Experts of a small language model: width 224, 54.6M parameters.
Below are experts of layer 3 (counted from 0) of a mixture-of-experts language model. Rows are named router (the router's row for the expert), down (a neuron's output weights, with its number) and show model dimensions 112-167. Each number is 500 + 50 x the weight over its row's rms, rounded and kept within 0 to 999. Numbers have three digits each.
After each expert's rows: a language model's description of what the expert responds to; "comes before" lists some tokens at least twice as common just after its tokens as in all text. This comes from a sample of Wikipedia text that the model never trained on. Tokens count by the router's weight.

# expert 45
router:513470502448590546475474494515457553484534460450535546566505471426571480528455443503519488491405514593541488502546504460487463573584459467492506564483527550551592474503
down0:563477578519570516481466533436611538503494460517529560428531449441515539387490499397570486504540454451449538433519549486521544446504497538462540516434552461485449551535
Prepositions. Prepositions following nouns or verbs, mostly of, plus in, to, by, from, with, during, into.
comes before: "the ", "a ", "his ", "its ", "their ", "this "

# expert 13
router:519536516491490419513438609482538401519486497503542533506589503462506416548471455496473501437511561486458506541460532511449526462416559510446481439429634476444546477505
down0:436609450568490383509487483507480450622571492527543456437567457488497452449486430508504400477504605533562485499480549565469526464513567509561541528419514534549477537505
Word-final endings. Closing pieces of words, mostly plural or suffix endings before punctuation, such as s, es, ings, ations, plus States, season, County.
comes before: ", ", ". ", ": ", ".", "\n", "=="

# expert 22
router:481556470572527521491415559512495431463408485541502511532519436438480436528478467550494495421434517492517466431490504529535493452410550523441493435521520437409601436549
down0:488553495540558553562434575429476427423518515580559507507438525517551532433521448438496473533570444444431463503458506444453528507524464481461478476493534430448500557505
Word-closing nouns. Final noun pieces and nouns before punctuation, such as County, States, judge, election, package, term.
comes before: ", ", ". ", ": ", ".", "'", "\n"

# expert 31
router:467430588554513526527581532549484536459609466524464457514525505492502558505400463486479614548473476499509534517468417528494449495568457560549529465547552490520661603519
down0:587564430546516381491431533531478477558588504479392386533503533554511521440488540504613555554509520538545532549398473452574539512490429504466586493485513483505491543499
Past participles and verbs. Verbs right after was, to or a subject, usually followed by a preposition, such as played, born, used, known, served, built.
comes before: "in ", "by ", "as ", "to ", "on ", "a "

# expert 25
router:529544497562476329483505510524471543524374502601516543580431453541471500486449489435558529414521514486435564580440561547512501438498514463551561479474562572546426464540
down0:561552494497603582540511501516388510553532492515568475460453478469471536546496483547495579472551489521550506522482418434580526454426467441556459522553539518513481466449
Year digits and nouns. Opening three digits of years, such as 201, 199, 197, plus noun endings and heading nouns like History, ation, uses.
comes before: "of ", "0", "5", "6", "9", "4"

# expert 52
router:454482524538521491457539499504368561475557495551478444508510506525521525523441550480586565455448450481480570575484529562482494527405536490515497482526522535546547596488
down0:518432482462535452566470465645543514364528450492444440459522554446489459498491560508466501507449430407493535494408460394530456488574454441509465549524509496611506564522
Verb and action words. Past participles and action words after was, to or the, such as built, used, developed, retreat, down.
comes before: "to ", "in ", "of ", "by ", "and ", "from "

# expert 11
router:477423522444472490466538570428498530499603512503493469497464520538488348497567549485458521430543525524445543545464525516478547575547480578447507575436511449412609605478
down0:499588505498421517581488522559486602496499460484408561498594614573449470501553539591452515459439552505571522466467507461523505466519481510438409501490444540472391443352
Football team words. Club, team and competition words and digits in sports articles and squad or score tables, such as football, Cup, FC, League, United.
comes before: "| ", "|", "(", "in ", "/ ", "for "

# expert 30
router:519519460477482552499432541548627416563515447427497500400547484515464477535542496531433458566525511486506537465524502508413579531507559499612518462481526589520482539519
down0:417523549520465541432431492525490520492596466459452447576480463537504511563555471578482511557514507500482435526521470607449480466433585473530439458590458527470541476473
Word-final suffixes, table breaks. Final pieces of words and names (ers, dis, ies, ens), line breaks ending table rows, and verbs like took, taking.
comes before: "\n", ", ", "| ", ". ", ".", ": "

# expert 51
router:569493551513491419483498492525486481503577548560467501450444561527507532538451645469533446419455517509415491429466527497514544479549513524534528399551531475530471541474
down0:579517539493515568469353542543473500493468421472441492621530456421417552458463469556485452550578537530503461491533457501455439507459479487532536620477445493535452436430
Sentence and line breaks. Sentence-ending periods, paragraph breaks, list dashes, quote marks and heading equals signs, at the boundary between sentences or items.
comes before: "The ", "In ", "He ", "It ", "==", "She "

# expert 54
router:576525405395458512468579494526565497520602479490586450473464518451518486501553511445537531453492489551532428525524469453425541552465438470496497562430410407521483489537
down0:477496434426552470470500528475440423511542397379481559528434489521530509567561521517552466494471413489506479425533535541549468564496529466504468556496458443451446462511
Numbers and list breaks. Digits and numbers in tables, stats and chess notation, and line breaks ending infobox list items: 12, 15.2, 14, Two.
comes before: "- ", "| ", "|", "(", "/ ", "km "

# expert 38
router:519430432415503592480473564547554618498580548422523511434516550413546539528495375496536501466508513492531569544460560502436514484473537514529524497434538470544437477462
down0:509550515570468419425524525521560481493530481563570492486423426465480441503493593545591542519596465477483404482593575451577465547538513526501563498473460561437490470405
Section and row endings. Closing == of section headings, the final pipe ending table rows, plus sentence periods, quotes and paragraph breaks.
comes before: "\n", "\n\n", "- ", "==", "See ", "= "

# expert 24
router:533473425503425512587528530366497510532569528475547509477477488561502505557579421421480494537530422525548544503442541451481554486549539482596523409459523570598469421540
down0:504533472387475401516469419479476544481431449453446432582543428505519508603500456502451448444504527436512490512443366584486543607572475577546603497529521631464561496504
Auxiliary and copular verbs. Forms of be and have after a subject, mostly "He was", plus were, had, been; also line breaks in infobox lists.
comes before: "- ", "\n", "a ", "not ", "also ", "an "

# expert 16
router:555520505564531487497490604484573438464375566512503487419557480497481420553559416523430540559417492466545528413458558521502513438459555597556509495541453511462527444484
down0:520476537458499458561469529506574506431507492473547537596461522481465494471505449419457552514443519503410506470529567420538399526501493476421554495436506485530469513416
Mid-word fragments. Short non-final word pieces and small words inside longer words or compounds, such as Mashup, doom, awesomely, underground, witnessing.
comes before: ", ", ". ", "-", "ing ", ": ", "s"

# expert 28
router:436489420497496493473516575529490503481499460477514512473461462482493528493549433521477548494500515507530590487588517450612390523496525500399511537431408407507564417517
down0:435533528462512575407478459476525453500537507524424469430447453424546514397553565408440582432556463603473599441380417502388512488452495500488479517556435457458571550485
Numbers and quantifiers. Counting words, numerals and determiners before a noun or in table cells, such as three times, five Emmy, 15, the, some.
comes before: "| ", "|", "years ", "years", "May ", "December "

# expert 39
router:431559537462437456508516455430408571472500522527435441525492479442464481410492499478527599530468449508397464425536491568533489449570506594531505565439470436489473493449
down0:516470492605589498447588560435581484502461567481521542551458525505485507481512487449486478559536546485535474491500496400536554482557527442429624576485490480492542432461
Government and military. Words in political, military and national names, such as States, Democratic, government, Army, Corps, Guard, Court.
comes before: "and ", "of ", "in ", "(", "was ", "for "